Weights of a small mixture-of-experts language model, trained from scratch on English Wikipedia: 8042 steps.
Below are experts of layer 6 (counted from 0) of a mixture-of-experts language model. Rows are named router (the router's row for the expert), gate (a neuron's input weights, with its number), up (a neuron's input weights, with its number) and show model dimensions 0-127. Each number is 128 + 32 x the weight over its row's rms, rounded and kept within 0 to 255. Numbers have three digits each.
After each expert's rows: a language model's description of what the expert responds to. This comes from a sample of Wikipedia text that the model never trained on.

# expert 7
router:096165170127114148060091172101111170118138143142116091147078133093152162112085120094086106145148091077131130098119125064140140131086098169051140076120135165167093155133142148133177090146162078101173100128168158093133117088167122149122147183087131154126122047179071070124147110146155090117094153181132128138182149134100134065144096130152171147116151166094134129103091135156137099133147
gate0:134127164128124120145205171028139083133127128125156172175116122163118175113104102127067200140177106170096084170079128159112065150179138138100138078137091137147153129169065118144138166085142074143134113105107100148122156109154189094155129170152096060132102133118138094097143114116102123171179168076167118139180099180189139091121064081058097119059159183153077125104173128122140156139113
up0:154181145114123148133110126122079132127101112152175095150132132177135091087102070101114166072132088086128103170129123189121168079128112119154151070216177065124137082131131107129191091117120158174197131110090129144149093135099117156104125097151136178165092133104129161110160140138099168101141156092146175127070151114124116182058177129126142196093134153133157148107152158138203156102099
gate1:073123105171104137122114093114156114127193123101154158140112097086142079168128123127139082105103206186171110101139136127142081175149149142091144124112171078164143109164140160138101176156185132121133135143149166101115131104082106123140057132140140204106141087092129117137122146085181122088111094159087150131103165133113115152131069103186120164097099119107165075142107172145138121141088
up1:138203089110127096173066147150170101195099161113154126085098152114093156090150192065090141096137124179157170189128106103117157132148126145108111073134132111096147107123141169125049063189120143154096107133165156111107152117140121109170122147110135121126127168106096092145123147144133124078097114143139129151120128119170127140143114151119135144110109139090167126125150119122149153177081
It responds to: Ordinals and determiners after the, as, or is, especially first, second, third, largest, next, as in the province's first.

# expert 6
router:082159174134102173051124148121099164116137150135119095147098153116148149126090116093120115117150110079156129100114135063138137111076109171044120080099120174161126159132128172141165104115168092097180115121169148113129112115148099162108139199104124170153130020165096071111141126160158091107080145191119113123165153151087136055152090117141151151108125156111124138079102135144119083128148
gate0:143135131172154108129129114115104129122164106073151102109118123164121178080128139175128112113142074147124113075063142109171149119132111086111103148102139064130082057122121149138181120116175149132169131122085143162116166126160137119111116202147105168116154108146079079185133173128121151091094175068115108046152220040092094133164075172120139131170124172145097127081116124105124075141141
up0:122146111179142167127111116174121080109119098167105168107059181158145136194091195113116148098148164123184165128149213066140191130112126160134086150141087210190160110175126122186186117082162129090153164186136139167040155153124072103106179120163102185119072078090134122097151117191135134169131122177189113170140157108112166136096099044121125119130117176186075126128159169078143150071132
gate1:104120148094097162153156136138145158121133167147150187154062105101196129103142192149186142158126085131097123103149104158095095167082128107131118163142149167130079064165162114150206114127141095124102133174106136179125166160132173110153099145113064130143176151122102158120115175126120161153106179079120144093127154075130120139129075180088135136095163085106087131134093102119166102096165
up1:108146065173200131138136124070170121101104114095206179099172157131144071127113140190128116078111166125148133114096073049155079150150124144136143193147168112119116157185135139065118117096080181140092131089112099130153168172140126110122142142074158202121148181185118117141145118142135124117164188060123152161083120094127181127149107100126106093114140119095107064105091136122152124127134
It responds to: Conjunctions and prepositions joining phrases (and, for, if), digits and commas inside large numbers in tables, and LaTeX braces.

# expert 8
router:101148173145102162050101143125099175115149150117118110159103148090145154125087130098112116124136107093148139105116142073139142146085097150040128083119114166170115142140129171130164086114178095105185107125160159103135098101153112150108125195103130170139127023169092073091149125163166105092089170179126134131170156136072132059161081110151145157115127153124120134088107135140120095122160
gate0:079136141144100044098087112067113155093106160125140156117164118099147148139154116230152089138152149101154063098113143100166144126135143096166178177068144119135089150173148181113120130123113079096115075159170134171138129110081172181095134189122123128071102136125114141095113179127148090132108135080146054096170103146139133097085079130105096145062171156100105161124119101120119090130096
up0:165126182107124114080125098132102133144115117125120086121081156166163174159155138194160096162075164127103191086180091107113133121157096163139173179116171121107137148176060135129127156081117088139111095084107117117122099148116147167090111149105150080174134139130127113070128164136113071084123138188127182136146139170105109097101092106126075091128121099075151135170149154096097129116120
gate1:065094087084117101143089150186124153145075165169151150106098152077172142109167124097080117198122137094181102117088120147127087099147061127108138109167109163106091141119061128164168075160124118087141114153172155155187121167149136171085096120102113108151158134152129138113130095131150155087155227140193083139094115095155127161096102100111065156123158145087042135141131197137161119118105
up1:062133165100177196097107101192167109129180156140112074131069153156095155101138124136126141139141111122120133136116070181162139184127131126161139152170140168176175158085139107125141139124180098130115096135132096102133139124117144161150094114188083134172142105067115119132103133164153116081073133161092134112162165155154109142162081140149125101086153165156156092065157138164105151140097
It responds to: Commas and "and" inside lists of items or names, table numbers, and family nouns like wife, brother, daughter.

# expert 4
router:110159141131123125062079138121067209135130109129119123137124146113097179090119127105106114129141068118133090071123100053159121129113114139113108080104125151169147130174131172140167098117147111108165130126163140158132121116127158151116128193120095127133156107093113077105145127089158134130074153149099081140150132166119116087168083118141143119115165147127094081101118111175108106135142
gate0:152108116125131145114155189148195146134138125167077139171129130112105111128124127092169162156121112133161157145124121141127155122127165063136166204092121111140181135123119186122159106156164155150088117125144119133149130140109119072123129144113134118145056153154128165147138180134109134153132124156191157119114170145181112073149136110168116164086134157192169172180148131116141107121110
up0:106079089164067141070126139091122144132065143079102134085139153144146106132150194224140093162140119143143073135110129095071096095097116156145108106118151115154157141156134160094157105085185130148113107183101125104151109172096106170086081029122150085127145086109166110167157102067158140123126212206193119169101122121150180120077136200105155155095111109096125104130105121153070122184161
gate1:097128133132128205168107097118112179138186169113076124073160148124129148129154100118073078100129122165078113144113129141119174096138073100116117138165152128182170083136137137117116224094134149108139130165168138153231122124143124129153132148141132145123113151159098093099060108108142112129118155108173127108148168079157160131140112091102076127150090144118176135147081132151119125178131
up1:144095159068126134143161151082100058116136134083142093141129151138138133117178117160091135135113122148110131143195095176084124134168134105139084132107034147124106128187110064105174154195139101107139137137163158158110106085135122171126139140121130121152098116137147113082113186102137165144160120155154140183030175112123162100135105057155102157019054113084088137083145117140101108199092
It responds to: Single consonant pieces inside proper names and place names, as in Dun-st-affnage, Dunfer-m-line, Lammer-m-oor, O'Gr-ady.

# expert 1
router:092149179126152143061134158095085181135121127108138108168115169116159172102126119093124075158181082103107098067108112053162139109123049148072118084140138167178131137148159162133173113092166137080150105145116159129180126132105108166139143124086124170139102018163090094105155138141185108116108164136082150179159187131092140064117089106160142145081155144157118130096128134144122110109155
gate0:054119150153100160140133143106116168152111166070148133122120071114129133149088102103168086164150126179154166132174103150195099171078164168154173131123159212085154139145133164148196160080112183117106125119101093133190141129066079110172144087163122146175132115162130099171110124099131125093153119115115086154099098134146120148133074190096172146160085178167175100154148091164094113132162
up0:118184123044170159091154151162146142104126119152065100146133189132125129116171136169179082105125114131101081114140080128103101079124125152086112151148110098159139159089083169125189139102116136175134144144113072141118122101152093187143170116090106117137157175123190149095155133138144142138104148105181139113148167108095101093090120078187122146058151123089102146167115140125120155094237
gate1:100122168154154154113106054135161126065153135099150088170121130112151110114161163106075132127100109149094173094126092134104079165167128166131154135136090124150107154184116156154206068168104192105150136161136158123156124157139132161139112126072166142132211146129162149064096105138196112129091128210128162130099111153090163142126097121096168125117133138104095177126075193115114105137105
up1:142148168041110095129147141107125181135051152121099163132118109163152129141247124182083144149072111109143129117185099151123130155113141207120150174132151171149176143093105155123111098157123087138186121140130054113106132100175118110114128123110175095119127110159133138149091114117110084099102104086077096136098188199162109123098128120127128112122139156087107100121071173119118177161127
It responds to: Nouns and particles inside fixed phrases after a verb or preposition, such as in time, in order, up, away, years of age.

# expert 9
router:089163130138088130089124167064102187152145105109090117156122147138136122092112156123088112144141126094141095112130089105183111149109074120066088110129123150167161123111124171142155086090142163144140095151159179134112097070149121143111125138152130149140150098172145084111155128118141125094080164119095086145096096106062101078173101164149116175105186143132116101114120103142137117145146
gate0:172092112121139116125114086191137118133064129118147077201099102132103128189128082127147180162151128131217080100136120093077127146139117113118117127128255155134130173081161106183140140150155095166094106116141110113127101118036160144121121131115063126148141098125115083083182081069097154124125150100096161131120188163162156117107208141106109133096067152118084093107138094092094104098128
up0:048175078160178157147115073118118152143168146106134121135127125097149114095114141150089142123134102099118182163145147148083118125152098123146110109045068154133122170147147115157136092150087120094099189144193142134152165080184118158123094104133139155120133181097134162144103154157121100107141144154078144109084115154091091148180131182129114147142101176103157158097109174180105188171094
gate1:081138139154165175122124131042111178117131145134099150132148151133105085102101167110108108162162173134133092137112175172105154143108072132107135111101145111119132080095118161154120114119126131110128118055133091084125125078119093121145148155174140117159185135101140067144117068063144144084132109147126142124135145119177068147139061082102161058108131128128159081103170074172114121138061
up1:185096131112130157148147100145124144175061116108139165113106080088100104118116082105188125177159056068126128084083192129138095127125152136081109124133119131136093080133095161180195116202139145076119112125108090145113104107114090094162117169132122180102116116097109134135186114158161136175127170106119101146120110095125044133088131143161117146167053082127080164069189096113170170146132
It responds to: Short word pieces in the middle of words, such as Comp-ass, fing-ern-ails, Ext-rat-ropical, plus table divider rows like |---|---|.

# expert 5
router:071144144130138148096138133132137157104148163118061072153117099120092166092060132131069109153161086081107130100158107093123070128094099168097130079087119197173122099147157162149143110097161135132153117104101149122164118112113132146115082157130135131126111053149137108113140129093163102093073160142103120124152175155129146075171100124166138145135195166134126156111136105204123090133159
gate0:153107104077103125053143159086151101169154101189155127118108134123100087100132103153098142117134131101121133157144148146077141090143093139093144128143177097064120140110158117111151099147114129116102061136182140151115107155163111190079109124087136115173114120129121127088129121128175125141120137162099098148166081106126127119120136147174147162116072172146191103159074116196129128143180
up0:087083080132170122162118113164140179091111172177111153124109091135107189119122131134118118117102094050115194123114136133177146132101104187114126107098145117127178125097114120161193090094135142198151139074079091074137171170125133079127111114153099127125157131104180120126123133138069153129091151145174105128071108098158119077088134109161140071210094140118132185120166117128165113082193
gate1:138120111056176159151150137076137150089101175182132134188125122117155135086085134168159136081148076168134151127184148150087098170114140078088177095116135155104153126109086135167088142084150146103180106136151100123160111111129148150176159148091092121137141108152137168109124164136158183078130125148137152104135086107112112122063157122162089099084176145158139122085097110163074163104074
up1:160148181185108164172111164112111151065089122087146098136143097130040138141116157147133059148180130103161144095158112113104132105114097137072120102121121101165155101170147129095176164178128086110109133117143143113118115146101139100137109172163188154088153145161162052099104146091138130158188123153167099214128182114075108184153096139102146121173159178161160184116168104103191117145129
It responds to: Pipes and cells in album review and chart tables, plus chart words such as Billboard, Chart, download, and weather-table °.

# expert 12
router:091143174125105167054104146104107163115141142138108104158088161101141154138086120105108109122140098090145143101121128069133134122085092177037136088118125170169128147121147171136168095116179090096166101128166161110135107109140121155103137195098143148142133031173096073101145134162162112096089140198125130125181162142080133061156087120141153161118136167112115146098100134144124082134145
gate0:165125114027160150129142177122097116135105157202116076125100195118198122143155153131107083064180061129103107144139094120065151080110189111109144061149118160171143160154083165180138087136157172088115156149114106149124113145110133116108099136084133138100168111086143029144162085157080169160117139138168156139057166098080103149085191123147103109100097117038169154103134112107082089140131
up0:126155123134141152136137138102130150126155134119091092109157168193158121032071115140132137191152177100103142135116120011163144095111142129080138126112089052123090182150110125132136106174139106156121155116142098102127140084112098128089101129133148130109093154122031097190131099156114137145153170152060104111121129110161134100147138133148182159151114168111154130098195154104084139123177
gate1:150129082108131159143100102146105142170145138086081108138146174096099151165142108143124099132092122127174072137132082153153157131114032078096189112172204091192152107166144139155134128099143138182134072137121149121143172149132076162075105126084151140138168125167115050092185119176138107078150106102094103135151165100165168161127099124158176123115095143108115114085092137128172163177129
up1:171122119092126151084201146128181104144144122123094131166162142151132192102152116186114112140161136124127168177069107225082137108154084107172124173152144175097147058142135119143156169150132103112125150152113193161094143141145105194125135118080135124192148164154138123154142085122112127156141129155136166133125159112109140166163174128152146128149084119122098114096115110208185149167159
It responds to: En dashes in sports scores and year ranges, plus past-tense verbs after subjects, like participated, attended, competed.

# expert 15
router:090141162082125173092100159094052179079153109120147095136105095103074177118112091105106100133139106091130125123106095108124083096132085136085084075119148195157104133161108153164168093116182098097170112120126129122141092073123101127120154157139122170113130078173075067131157122112137157127051122103099112138190133147112124073117102143131131161136134115131154139139104114101154112138145
gate0:096108145100147115080103113100149123138139117169141172158086234174184056169107108178126127175103166093132140087196150142124117146128102120120125157130139112169158074158105171144151095133115120141198056137219130194149140092120145119113141119160091139183141136112110143116189117156141113086156139086087095094139107149125121083119091148095125102159140162135110079106160134128209113160094
up0:178131122179125154163166149162079114112187092124131154124181091150110150086128163084098139127143160184175195121086165133079130137105079152124158099131176202132138176130188133150121150082130094140175157085079136072110097163152127098135127103114125090115109149149103141149113139063099092099174161134112158104143126143085135178154156102065172085116131162123091081138123149145154125091143
gate1:110180132092124118146104089104091158146199168069092143164092166162110137103140154100145143137099170137111117095118148123166103128140103100136128142120124156138154109140143128075107157148089086124072174146139119117139151084152083149137189178178141119151134125095102111091113109127111095115178148139108142140178119136144130080127142134090098093086117116148148085116114090181117141168159
up1:122190090099152153171146164156159148058155126162129149148152124132133089089096150166073140140135123119097122149066163165135147083125163107121139133146119124124141152066174108142182130149100125131072112113102122127211118166156088118150138177106124143151153168168129181107148114145066098101097159116118131139163190103144102151089112146083169164043059154108156094138098085131119154144119
It responds to: The word of after nouns, plus letter pieces inside foreign names, such as J-é-rémie, I-ry-na, Jyllandsringen.

# expert 0
router:081143196164119136103109131107093175140132134113106111141069065095104140134099137104074080162201113103153084116098131053152148135080128187040090075132193165170161132146176163122158112112139110108160146148151150089132113079113134161095120165124104154120140057180120088126150134056145088092108137148110114153149135130109083083128090147164124162114139156136136114113119101141153076115144
gate0:104060084126158099157135137097107134122152169177138075197210083097133156080150130180149084153136085138133160104097109178100144172136117134143116154135166158125130132088105105118165057150134143123144115088124129146186176174178143147133136151132213095140105119151178127133126063130138098096114166136098140068156045194171095178125079177146140149134123159181057116187077073178126133088167
up0:143093103084100119141110126146114074140094115141060179133182127128149121139138113121124089120128136072111084123145138176144113081062099116115124188155086129140078109114182129132175152207127110146134122147071116100204117075135089134118205156138097139199127094134187127098111172127131113159145091099137127241108103151150122114077120111123142122101164135143112165110130150091111117063148
gate1:096221146120084125114087141101161097117186145113193154146137116087145177117134120110144158175119139124111150135114132118182115156124116105149150137149138095116138144105110091144147113150098117046110137130117181132099090107119136166166146139141112153085128121121132099127185074109052143161151149116104163150187155148118178102129115099162204103139139142135096106119143104177105088136111
up1:168158122140174086067159125103146116116098086137120121097093118112077079168153135122115099137177117102153114107123087065154163118135161168065165137158126139112135142162151114119141172082147184135122089161141114156122172098137127114086109113123173106149187147152092149096130111143168145092149111114087164135125100170142071132123134092130105114113154165091095138120133156058143179096153
It responds to: Separators in dates, tables and infobox entries, such as en dashes in year ranges, pipes after dates, slashes in coordinates, and "born".

# expert 13
router:089143171135112178054097155107103167114154137128114091162098142101140149132090123104109102115137092096155145094117128069131139147082085170033133077114131173173112149131147174130168092116170095110169104112166160108134097107153111159116139185095137170141131020167084065124144129167155115103079152183112136123173161147092134061164080120141155152120130160115116139082090132138128097125145
gate0:114126157067092122131112097044142128103129135162135154186110161104113116102111120131098148121169114076079102091134087166096097137102082072109170105078121155197159134120190159135101148139120147149178160076104136167120080097157108172160114141125136126212099115126098077160153099169084088103100109108149121082153148122164159127163180167153124157134090167191156156140145128135168098156160
up0:148106061123127131098118133105210078139228123158138185089151137106116102131170085132160172086086140153060086167117138152151104126184111113110141106177117125136125151137152167142148140116108154089134164125170121148139070050073095179145157091178078141089126106145061150126174161140135107117173174081175084135122082138123130149174123132134091095109127145136169136166145107093115149121161
gate1:049118150099080111143065118167152064114143216093159165086120143156100169158129117091066108098149100155091119139065079148173064091130137093126104119078120101176074098129092141099191125145096106124149123107145114157138114216106181124084138178069149135133137102116225104151042088119078159125097098174136118087163158144154147094095105122105137151129130156103078165156099150186146139098168
up1:132192098109146151076131097191115097116117158104165130142153101166061128110166086151101098101062111122194156133055134087134186114082162071117080040124072076081096102184117144079122111198143110115125102117116134161046155147130113205108131122077085161121118134099113109122124148128128116155115141159183107102109104136130131129125103183117072139152124122153084160115153088129097132209115
It responds to: Digits and numbers in table cells of sports results and rankings, such as 5, 62, 0, plus some place and party names.

# expert 11
router:092103143125118146106112184083112189116104129130119127150110091089104160102088125116072122144162082079116126115117105087118111141096085147055110084131125154163139102129181207136154076097168110098170113111164160104139100101107130133093140209116104183109147072146096067119128100130132092124070155156113143123191204178101125101151058138131123156126105135099108111092145153146148128096129
gate0:115117124153155173103125179156113127203090135055118130117085140135101140152143102061095122137131128114157105148108077150173142116126160105054128084139126120136147109110124175141120094155126092124148142156138165075091096121080135072153152206158097099128120099132129128152118142143120129153081128115164098121147107186157115142184114141132155157170097089144118134114149080124051153102071
up0:116141113148139121154134188169132111132112045130072195144145154169109148126114131081168118104095128149091113134121152163122075098153116149155190104095093094143131129147084074138111176182135106138112167114140173163144090176151154123198152140127155115143060114094117125141075064125139168098135147161105131053128105175112132187150103162072124124106091136195151069130153139105094173139144
gate1:143136143128134106147137136118129144108108191115072117152106139156131125153120136118200159059165163130129071058156177101144133155190107144131161137116098156123097086096118090082161119067176111120151138105074070068096118132142152161099118147188114120131085164101144102094086165130120093070152152125133097095082108097152158133115139162089129173061142099104164160110139117128156154099144
up1:120147178178072101129130142123172105083139171159100173065159118142165155136105097130096133146152086157066120130148109158106152139042156094157107156150091118178125094150112074109114123133053126080185079140168121154052139061153101096148116137129074115154107157110140112128151129134091122105137136099143130097133130150115140126133118145102175095115109162115147162165120126149146107090206
It responds to: Hyphens and pipes starting lines in credit lists and tables, like - Edited by, - Country, plus paragraph-ending periods.

# expert 10
router:113147141151126153057130167150084160118145174105124124173066128072107188103088148111094129127154068067139145078108129076148126147110111167057171074085114174166157111111107150133155110139151112086168122110143144112127081097149100190128147155078123157135113043158094080116169120091139118116121205174112151144166131151091138092141071168115141140072159153125110124098136074158133094157156
gate0:139141093113129131157144178089157180094069075125178104138115157114084183089102147106084072130147100122094149050135133125152095134131127141097165052134094122189141121054064152098114077136111119099153111082144167071109110137146141112146152140158138093184089106108103078150118106097091112097129117104109105122163128096136125003164117151148100158158103092100100172107125127164120078122097
up0:183125099155093113170083122117169107136114190125182137144130076142159141109088159113152136088111093172114167125107124122183127050124087183095126144087153092203124137141127107104092139129149111127089155104062102057164110100124133106111116152100104101142122073107120066158091098085120134103169064152173167138134146095121133080112105113105093113152128109083108111135146118097184165129142
gate1:119168090143157112151154145184183161113201171106147142142117109131159157128115136118124136169117200108150146157154159116125082132162120176072109069129122113108133133188081151201160138101126108140158108164165100090139082146093083160118107074160150143058154074098074132098123112098170058100158141174112108152164160132141176102144114155100148165093062126145159110145157117169090202114119
up1:123136205119092136100165156149156148122047055193102083097126143147092111085128103111168104156141105136096149147090155106064197104079143117125140103119117144080163157113102184095119170133073122196110124173074150075113151088089141201097153130188187147131126096131137144156135098176091150114091114149176133085102110073169123163071130108137138088111119159085190132088161107168138124151230
It responds to: Word-final pieces of foreign surnames and patronymics, such as -ius, -ich, -owski, -ović, and vowel endings after consonants.

# expert 3
router:087168110127114153078118126117104164136159129121121109169104148096132168130105142100082107125136062125136109067092141093141113164112096140062162075109180149203146117108145171159198112126178086116125108131140181140149109116128125168128129148101112159142105048186114093095172119149159115117097155136136139148166174156141118087132108085157170164105145143116130120109118142140115117159135
gate0:131097144099070117174048117074089132144127146085097153117137117129146106086229109169153121119112193118189127083181094077065212073133143110094123091107138118100212120202154084153111097105153151102124200102110184189108114132077130108120157090124144103131114088123118127099123126092169124161177136120098122154115094125101115160144150145146140124136120134175099121080048080145064150166133
up0:078159139151148161180120115116089164136119104211119129144139138163120187120060139095108112064150152120127081166117157093161148171149139132109102101138084156156146039075122053072177155090144141106094174114164134166055136068105213139108154130134142144099105144120166177125128101116132108121137077122105081146141182111118168079120125157103147192176155185151067160125192167181153091047162
gate1:042092153158101118086135187130096155124122116123116088132138117150137131151115173171057160116147109109151127134130094124134100075171109177130122145119123101156068125168124131089103172112169117150101144142107151100118096125168110122143079169078174105106139088108132115071091106089135046098099166156123122099146113136151122128154083142119039123094154128084153131169128107088158133113144
up1:144074159048126100143135182120128105081112154167166118138096128177150117187111160183139143054145172129156089126151108138105116153096066125147120142118128092149139117130115107124089114123095145160087156080131157167120053115148127120135173104184112131139181113165118108090102049084132143110192077131073115112139121093098120148168102125163069134082139080157081119113113142091167084109153
It responds to: Head nouns naming what an article is about, after the or a, or opening a taxon entry: film, album, station, species, Family.

# expert 2
router:117168172117093157077127165129088175107152116090093133161085123105105148110101093093089129114166101102160137090132127019149123124093146142058119085131133177166103123149143174145164098116158101107137110128137161137148100131160115166082103207071128145123124023169094079110165108117132129102129168190101127124118175148097131037153097084167150141117139161123090106116120118138096122118143
gate0:094085114101125102148183197135173068085088103156132104119111123121135135109134106112091101111141154061099138128073140154122052108136134165098157057150194146177107182122083120191176149103116185119137115145168098151076197134132112157084169090150086140190101169132130165136125080121063149156111122143199132146145113183084185148118152143124139093176140118116155174050138123116178117104105
up0:165088095116184118146131130117154142108109204094181137099158081106118188150086107133098187091145087082123115108135160186085125115107134076146119088136160146095158076158119033134116100087141156142144123176105078110142065070126125124134094165131161168124134117138083137124122069155073158156160121173139109175146130075138104115104162153087144152132097148086104154148110142140059120112180
gate1:125099146082118147143133119083157106181143153107086132135143113109131191097088164122134133136081064122137136078056107107138119164146073092084107141174124156134088115090148099110121143173115142088170126093080084148151203130131115133125125119146145084112138103114155129110202100154130124161165142128101131148116192085098140081147109162094066129182087076055113145122081111124113104172178
up1:133092107089120120152144130090186116130082140056128124185143089099103119134121158140140139112093093190114111119131090156121127207108116102111166086102202112158106101058181093110136131139144087104160099177102095119218152130148162116128152204096155056114149095103107096118147086150112117113110087147129105134103102105113129127141086153162131163208165106079115130133111091122102108166110
It responds to: Table pipes and line breaks after row labels, especially in succession boxes and railway station tables; also first names like Frank, Juan.

# expert 14
router:130192131151127143117140128097060198134158144130076094175085160126143169152084093082066111113170129103091125112133092112136108163119127156085165104121150156183150114139157133132171110071129129115172127095174151117127119085130099155116121139131106165156119105141091105089170110138160109072109172156127121129138155194072096108184080130140145147098177150129122133125079096149127099184160
gate0:143208142127117089144122126092116060048134164149169103190128132088136152141128149169118152129171119166149137102152149162154138096070148108117098099086092152124151169158147127124105138169172128093096118176112170131128123090133091114072124107107147108114226057150157131121160102107181113134173114129165080143120091118121118131147103093121071089146079150080115121117093146155135115107078
up0:085068128161121121061170158191110189097092159122106106126089121139073095144132048136142117106107151079115147143106107156134095132115117115150154105209114126159128078117157119120096120079157182154149082063163177142143124162086128103160154119077166171088115088127136104114123157110105083092138171086168125105129141180181130121083105084133070124080165211121092106146120130128096105174071
gate1:175093145187119141110100161126166089107178131164091179120177097094100148144138109140082136101119142103083099135159155097235184149129109151131123141123095124160122094141086110117165128112125144093142075128102119105091157136148115097153114129163152080141199075170114132149076200103169118138160098121138141129191180172137109147142094104125162080109159154171134154069145128102113215187168
up1:128105168168100076139121150164131193130065108121131125132128100110125149190101082136101141164140154086097153160122144146146199147129149155119088156186114076183088114107169119148177090127114068090148104114140165103165154066165166115134156118119073135122138085150122145130074189062083092134097128086109109124163136190183128175226091140099118145119124153133105159080125119144150107100135
It responds to: Headings and labels in sports career tables and infoboxes, such as Career titles, Preceded, Succeeded, Division, Representative team honours.